config.toml
d_expert = 48
moe_layers = [0, 1, 2, 3, 4, 5, 6, 7, 8, 9, 10, 11, 12, 13]
normalize_top_k = false
routed_scale = 4.62
balance_bias = false
router_cosine_scale = 10.0
n_groups = 8
init_std_router = 0.0153
norm_eps = 1e-05
grad_clip = 0.5
batch_tokens = [16384, 32768, 49152]
train_tokens = 249600000
steps = 8263
dataset = "wikipedia_en"
Below are experts of layer 11 (counted from 0) of a mixture-of-experts language model. Rows are named router (the router's row for the expert), up (a neuron's input weights, with its number) and show model dimensions 0-159. Each number is 200 + 40 x the weight over its row's rms, rounded and kept within 0 to 999.
Before each expert's rows: a language model's description of what the expert responds to. This comes from a sample of Wikipedia text that the model never trained on.

# expert 14
Description: Taxonomy and technical stems. Word-start stems of technical or scientific words and species-description verbs, such as It was described by, sub-spec-ies, techn-, chem-.
router,190,182,246,223,219,167,187,172,188,249,220,177,157,162,177,182,204,198,213,207,194,143,216,152,159,226,222,184,151,125,281,196,152,242,251,220,212,229,168,183,247,186,151,189,224,225,153,265,155,235,144,163,190,251,90,278,180,243,196,216,140,217,193,197,126,227,159,183,216,186,205,225,157,226,203,284,189,179,206,165,247,196,181,245,162,239,112,163,174,209,219,180,205,134,245,171,113,225,153,221,247,192,244,209,141,207,218,125,210,252,170,113,182,170,224,155,267,220,179,183,173,198,163,186,149,285,187,236,144,185,256,245,212,149,197,168,187,162,182,200,260,194,263,188,228,229,244,284,151,243,183,277,231,200,184,249,202,125,252,243
up0,165,219,166,238,225,201,306,205,130,96,207,201,210,111,187,211,138,231,232,200,162,207,219,221,278,219,159,182,137,117,219,219,197,144,156,231,211,207,225,197,210,222,204,190,147,213,214,175,151,206,208,257,197,244,192,250,239,163,231,179,179,179,147,205,230,212,197,147,216,243,182,138,202,173,241,150,229,151,138,254,211,238,231,188,207,194,224,253,320,136,254,196,203,209,147,142,292,204,144,222,152,247,123,211,177,197,228,246,240,155,209,199,217,215,248,201,171,181,179,185,177,225,234,174,178,210,249,209,90,271,168,223,243,124,314,174,200,144,193,174,191,163,219,214,181,170,144,214,205,179,161,137,207,211,184,181,228,210,199,221

# expert 25
Description: Noun endings, document terms. Completions or heads of nouns about institutions, money and procedure, such as funding, petition, draft, voting, standards, plus section-ending periods and headings.
router,208,122,188,214,215,160,216,153,163,278,165,187,147,216,224,237,258,206,217,170,201,239,197,220,209,183,218,230,163,158,246,199,212,250,148,150,198,174,177,234,142,234,201,131,234,248,197,241,174,220,214,226,112,226,203,231,218,210,263,248,200,167,200,213,151,170,196,192,147,177,211,238,260,147,230,234,190,171,221,210,246,214,203,132,118,227,184,170,227,190,209,218,211,268,220,81,222,243,209,204,251,169,145,237,180,255,178,208,290,243,158,206,241,176,192,225,208,226,174,265,218,95,167,150,144,198,254,200,116,210,216,236,239,141,216,149,281,141,215,225,258,155,183,187,170,177,242,221,220,228,151,288,194,183,234,142,126,167,162,149
up1,249,150,270,210,141,199,167,174,170,303,161,169,280,188,203,202,218,215,208,194,210,209,196,224,199,237,162,242,153,248,212,255,195,217,135,125,223,153,184,181,249,242,218,234,170,137,156,195,183,250,211,140,209,180,232,182,190,231,183,182,190,219,163,164,275,185,179,276,208,224,183,164,221,166,132,213,222,189,224,228,173,196,276,238,215,258,156,182,217,216,135,197,250,221,170,183,267,205,148,195,180,177,232,207,131,226,187,185,234,247,215,222,204,160,161,160,199,145,187,140,228,216,305,253,264,190,259,254,200,198,241,95,207,240,207,203,177,275,261,143,177,188,138,165,244,123,132,125,188,213,224,162,169,204,159,176,138,211,144,153

# expert 15
Description: Word-initial fragments, taxonomy. Opening pieces of longer words, often geographic or biological terms like Pen(insula), bas(in), Arch, trib, in species and genus articles.
router,130,178,244,271,180,135,191,160,180,178,203,163,82,141,198,222,201,218,171,194,149,216,191,194,149,197,187,232,210,160,266,149,130,229,187,271,184,179,105,244,260,231,258,205,197,222,177,207,238,198,108,201,140,237,123,242,135,229,212,214,110,208,180,176,184,236,186,189,222,198,248,253,149,188,180,288,191,196,220,150,190,176,169,256,209,181,175,203,151,224,223,213,225,142,241,204,109,223,198,279,178,223,255,224,193,257,189,136,226,238,187,169,208,196,217,227,179,160,151,250,184,198,223,204,177,166,166,174,198,203,226,275,200,144,190,251,130,134,191,236,314,162,234,180,206,190,215,221,248,230,230,278,199,207,204,232,209,175,206,226
up0,170,216,136,213,147,211,162,179,226,173,232,157,184,184,183,239,167,235,167,247,88,227,172,247,195,177,171,237,254,98,225,218,217,191,182,266,107,254,185,198,146,237,143,194,157,246,174,154,130,217,173,209,233,230,159,289,197,262,247,200,220,194,243,188,202,207,173,171,129,158,187,184,298,162,166,262,179,158,250,171,203,218,192,145,227,116,205,204,218,185,203,261,217,136,182,199,171,236,252,169,184,147,146,253,224,204,213,128,221,188,189,227,203,249,218,147,153,238,185,150,267,157,167,177,150,201,207,146,257,241,132,196,209,206,222,273,173,194,140,255,237,159,179,220,252,230,179,193,266,179,214,232,227,158,171,148,180,174,226,207

# expert 29
Description: Indian names, with/of. Inner pieces of Indian personal and place names such as Sarpanch, Akademi, Hyderabad, plus linking with and of in prose.
router,187,160,164,249,205,130,197,152,159,301,213,131,157,149,145,213,236,241,196,167,242,185,239,205,181,155,238,205,168,121,209,194,260,234,132,193,180,119,192,203,220,218,156,232,190,181,165,174,196,135,200,155,187,195,166,218,204,157,139,257,171,137,159,245,141,246,188,187,211,233,209,180,217,234,196,254,224,141,157,168,260,291,157,177,239,246,140,252,239,187,255,161,135,172,213,211,132,185,111,154,149,158,171,220,188,256,218,161,148,196,137,196,215,152,204,232,228,208,183,150,222,138,129,185,181,191,319,166,225,197,217,190,176,229,209,171,207,210,258,167,191,176,230,265,117,174,177,217,182,239,210,196,181,181,223,235,122,196,215,187
up0,226,173,169,261,135,183,273,208,243,252,225,197,227,182,173,242,212,253,201,230,233,234,177,218,214,222,166,199,205,199,186,237,192,217,157,189,164,139,209,258,197,241,168,201,201,260,274,86,242,187,241,141,183,96,224,248,344,221,236,216,240,177,196,229,202,151,212,196,204,185,214,164,274,211,174,184,255,218,162,219,186,275,275,182,162,179,167,296,191,160,151,133,182,226,161,225,150,240,207,149,163,211,211,156,185,163,164,261,275,164,209,286,185,216,182,246,230,224,189,195,180,273,233,206,171,211,158,131,234,206,263,137,221,201,179,152,252,183,151,148,229,192,167,214,179,259,166,233,144,185,199,191,176,212,225,206,157,213,175,177

# expert 22
Description: Romance function words. Spanish, French and Catalan articles and prepositions such as de, la, las, plus past auxiliary had and some verbs such as won, brought.
router,175,184,178,230,158,219,245,175,249,197,238,104,189,191,188,185,196,143,219,174,184,140,235,137,173,172,201,115,153,192,236,182,157,180,196,251,211,148,242,254,190,151,190,191,275,208,189,200,216,139,166,212,192,266,214,181,210,187,185,286,179,163,159,241,173,143,184,149,227,177,80,168,222,188,179,243,136,150,226,198,209,163,195,251,264,194,140,239,153,198,192,233,180,181,256,142,230,202,118,213,280,141,169,203,185,252,164,170,207,250,221,192,223,143,200,252,206,203,157,160,172,178,235,194,160,212,124,222,251,144,131,201,205,227,272,203,222,179,203,149,197,157,280,156,154,194,198,225,191,276,155,261,198,232,279,185,271,187,170,241
up0,229,193,213,147,184,212,216,193,152,186,238,222,230,183,188,210,229,239,92,243,209,222,124,204,123,217,235,231,212,233,231,123,229,226,231,170,221,211,262,157,201,239,201,225,244,228,243,176,203,212,161,208,185,255,242,161,195,168,208,181,230,277,119,206,265,154,101,257,193,199,193,133,281,188,191,180,178,171,239,202,143,183,267,285,280,220,167,125,158,187,169,153,251,175,254,227,176,230,220,251,220,217,304,84,185,220,167,170,229,241,217,216,243,175,204,188,241,194,203,208,167,175,145,199,229,150,127,208,175,152,214,234,210,193,187,270,236,247,184,162,211,254,226,129,202,179,225,169,189,204,210,212,260,254,194,234,170,150,246,207

# expert 1
Description: Mid-word fragments. Word-piece fragments inside longer words, often after a prefix, such as inconspicuous, inauspicious, optimistic, arrhythmia, plus stray numbers in tables.
router,105,147,163,308,167,102,179,189,166,305,142,211,165,206,203,244,222,179,252,168,176,211,187,220,168,185,292,230,133,199,211,236,156,201,244,156,199,175,206,218,184,242,224,205,239,251,256,173,246,174,171,215,143,223,175,264,202,231,205,159,229,209,211,165,253,128,216,220,222,234,188,191,245,186,121,225,185,220,122,160,185,171,221,218,172,238,185,165,207,254,199,115,224,161,151,201,224,159,213,202,259,173,208,238,185,148,257,237,248,184,122,137,204,197,220,287,196,236,214,240,185,144,170,235,211,254,264,236,191,210,176,203,139,197,250,187,194,281,217,201,267,159,242,239,195,264,189,248,189,208,171,189,181,167,248,185,213,245,257,157
up0,179,211,174,250,104,211,230,286,152,227,198,182,213,237,187,244,178,227,148,232,209,183,223,251,222,132,287,242,215,176,244,239,232,204,226,115,198,167,224,204,199,212,173,137,220,186,239,142,247,205,151,206,190,315,148,201,292,234,274,210,177,227,215,207,176,198,204,216,231,184,193,207,217,219,216,250,264,165,193,213,182,222,158,230,244,134,251,210,238,241,156,91,282,227,155,210,261,207,227,156,190,200,199,171,186,159,230,236,157,183,143,208,198,289,194,260,172,230,176,224,168,203,169,132,228,202,205,189,123,282,199,149,203,241,223,214,180,288,199,128,151,161,187,143,243,215,154,190,202,220,218,238,236,243,168,171,221,196,146,207

# expert 35
Description: Verbs after auxiliaries. Verb starts and pieces after was, were, he, had, such as chaired, decided, agreed, abolished, and co- or vice- prefixes.
router,122,213,154,235,178,192,161,139,195,253,127,228,137,171,209,231,197,167,166,172,159,232,154,190,239,228,235,213,217,216,182,166,188,158,189,226,223,119,262,206,136,292,198,172,226,272,239,197,193,200,183,221,201,244,213,216,249,285,227,245,223,152,254,181,224,89,256,188,175,194,191,241,245,211,112,199,163,264,151,240,91,143,226,205,193,255,205,261,205,154,211,147,171,136,211,222,174,156,184,172,257,128,171,244,171,215,171,215,253,201,188,138,227,217,187,240,202,136,177,229,182,219,191,193,142,203,233,197,191,194,194,202,188,243,197,188,249,202,162,195,277,205,196,233,123,209,158,233,160,302,179,248,144,175,185,203,210,168,264,165
up0,196,159,183,171,192,182,142,170,205,214,221,208,222,240,212,215,106,177,208,263,184,156,154,175,131,258,150,217,261,223,169,158,171,112,233,203,205,203,212,201,229,181,259,159,198,224,162,151,227,266,99,190,151,138,208,149,200,190,164,192,239,256,247,192,146,223,225,214,201,220,164,188,203,104,117,197,205,167,216,205,167,144,162,164,264,205,146,206,209,307,184,192,176,215,176,189,227,166,200,147,202,210,177,193,217,187,167,162,261,161,175,224,223,245,129,310,214,177,179,109,189,195,186,172,258,261,174,248,187,181,228,216,220,212,154,161,194,159,113,221,197,154,184,128,179,213,217,166,241,171,77,220,151,185,213,171,219,164,183,235

# expert 34
Description: Sports and career nouns. Nouns naming a sport, field or career in biographies, often after professional or college, such as football, hockey, career, music.
router,186,163,210,168,222,200,223,185,138,270,190,184,210,189,239,158,205,239,250,177,166,229,257,140,238,200,205,259,155,197,201,248,191,228,212,251,172,243,213,171,180,213,232,224,254,207,180,170,199,205,161,197,221,269,193,223,196,247,251,244,192,146,217,208,226,184,171,220,229,151,179,204,173,260,177,244,120,238,167,200,249,216,140,200,220,274,181,199,260,238,276,169,102,195,210,200,234,115,154,229,244,258,217,318,252,195,171,235,169,208,182,219,177,147,158,188,217,179,210,177,200,200,111,174,220,291,236,273,213,153,223,279,205,145,236,125,250,131,168,253,220,175,192,122,163,219,192,234,189,193,93,153,260,183,189,165,183,152,183,200
up0,258,162,219,169,237,260,239,210,162,173,173,231,197,182,225,216,243,185,174,227,322,220,246,260,203,261,190,215,187,161,188,178,190,169,220,185,188,252,224,255,171,212,234,268,211,174,261,252,207,171,198,137,250,204,284,218,269,185,227,270,233,230,286,181,190,220,238,226,132,183,209,190,156,197,192,225,258,138,150,152,190,199,202,160,201,230,196,222,168,247,167,206,120,175,209,161,177,166,204,209,165,178,213,227,207,141,200,196,213,198,179,167,275,102,195,217,98,168,208,210,223,229,190,223,144,170,184,181,183,286,284,137,172,181,226,160,282,206,284,188,235,199,148,242,204,153,184,192,156,133,145,186,243,185,230,140,164,223,276,204

# expert 9
Description: Pronouns and title endings. Subject pronouns like it, they, would, and final pieces of song, album or film titles, such as "Rings", "Flame", "Love".
router,149,209,258,239,191,204,212,216,193,215,177,137,103,135,209,179,248,123,235,186,157,169,218,192,214,209,245,201,230,183,149,155,256,210,127,159,222,162,227,219,244,182,167,133,236,203,175,147,204,185,188,155,228,215,182,171,232,179,184,224,156,206,194,155,193,150,208,205,245,150,169,209,129,241,143,275,143,211,198,162,220,158,203,181,225,260,124,259,197,146,211,180,172,114,253,215,213,186,198,223,184,134,149,180,98,214,203,238,222,255,185,251,300,196,180,164,232,189,185,176,186,203,180,152,171,279,228,210,167,147,138,200,235,186,279,173,237,184,151,177,164,145,222,118,161,277,207,238,186,222,176,264,177,235,127,185,258,171,252,190
up0,209,146,232,224,272,233,238,122,191,236,187,290,179,129,218,106,216,241,201,242,152,189,187,102,177,198,206,258,196,85,195,210,227,198,157,190,212,197,199,218,200,184,134,182,165,235,283,234,195,188,228,216,153,136,178,250,141,197,268,256,217,201,160,214,142,250,221,201,202,215,220,238,270,118,199,175,250,118,252,244,206,168,225,245,172,230,211,182,216,193,189,210,236,251,213,172,162,178,189,166,239,176,192,232,179,238,243,134,288,259,237,140,232,139,208,204,225,164,231,209,152,191,222,152,123,143,166,216,164,194,149,230,186,238,212,151,219,179,214,197,162,248,247,217,189,150,177,162,222,177,212,187,215,148,193,194,143,179,269,267

# expert 10
Description: Word-initial stems. First pieces of multi-piece English words beginning with a common stem, such as act(ors), ass(igns), cons, produc, Cont(est).
router,191,219,268,251,200,243,152,181,178,232,152,196,141,264,236,188,229,147,260,211,241,205,216,223,223,181,273,199,219,161,192,194,228,216,192,236,183,158,240,275,203,263,180,169,222,206,140,237,232,178,182,185,259,283,190,194,146,172,180,277,145,194,249,176,174,131,208,205,223,174,145,179,135,194,170,237,182,195,191,200,244,173,144,179,139,204,145,212,154,185,163,133,231,107,261,217,136,175,161,168,267,126,239,246,211,209,193,85,201,213,181,166,217,181,190,199,212,158,191,180,157,142,181,237,152,285,138,246,240,152,214,229,210,195,249,165,228,231,139,290,182,194,268,169,221,247,176,237,210,260,161,266,153,219,186,213,242,188,176,180
up3,180,239,180,188,247,285,220,241,128,188,175,216,146,191,130,250,196,152,230,221,209,259,88,277,196,209,174,175,168,219,262,162,198,159,131,243,119,217,276,205,221,120,221,280,153,175,170,228,211,224,192,171,201,265,171,227,263,234,233,215,216,239,186,161,131,218,206,190,162,189,157,240,165,165,179,196,154,224,185,262,246,195,172,205,135,209,208,152,258,238,198,227,204,147,182,223,163,247,197,174,217,139,201,203,189,177,257,160,240,219,242,185,223,224,205,285,151,229,241,152,181,131,206,182,207,189,203,187,175,202,131,185,214,194,171,112,181,249,180,261,186,170,124,132,203,271,194,215,251,191,213,199,203,137,202,298,167,228,195,224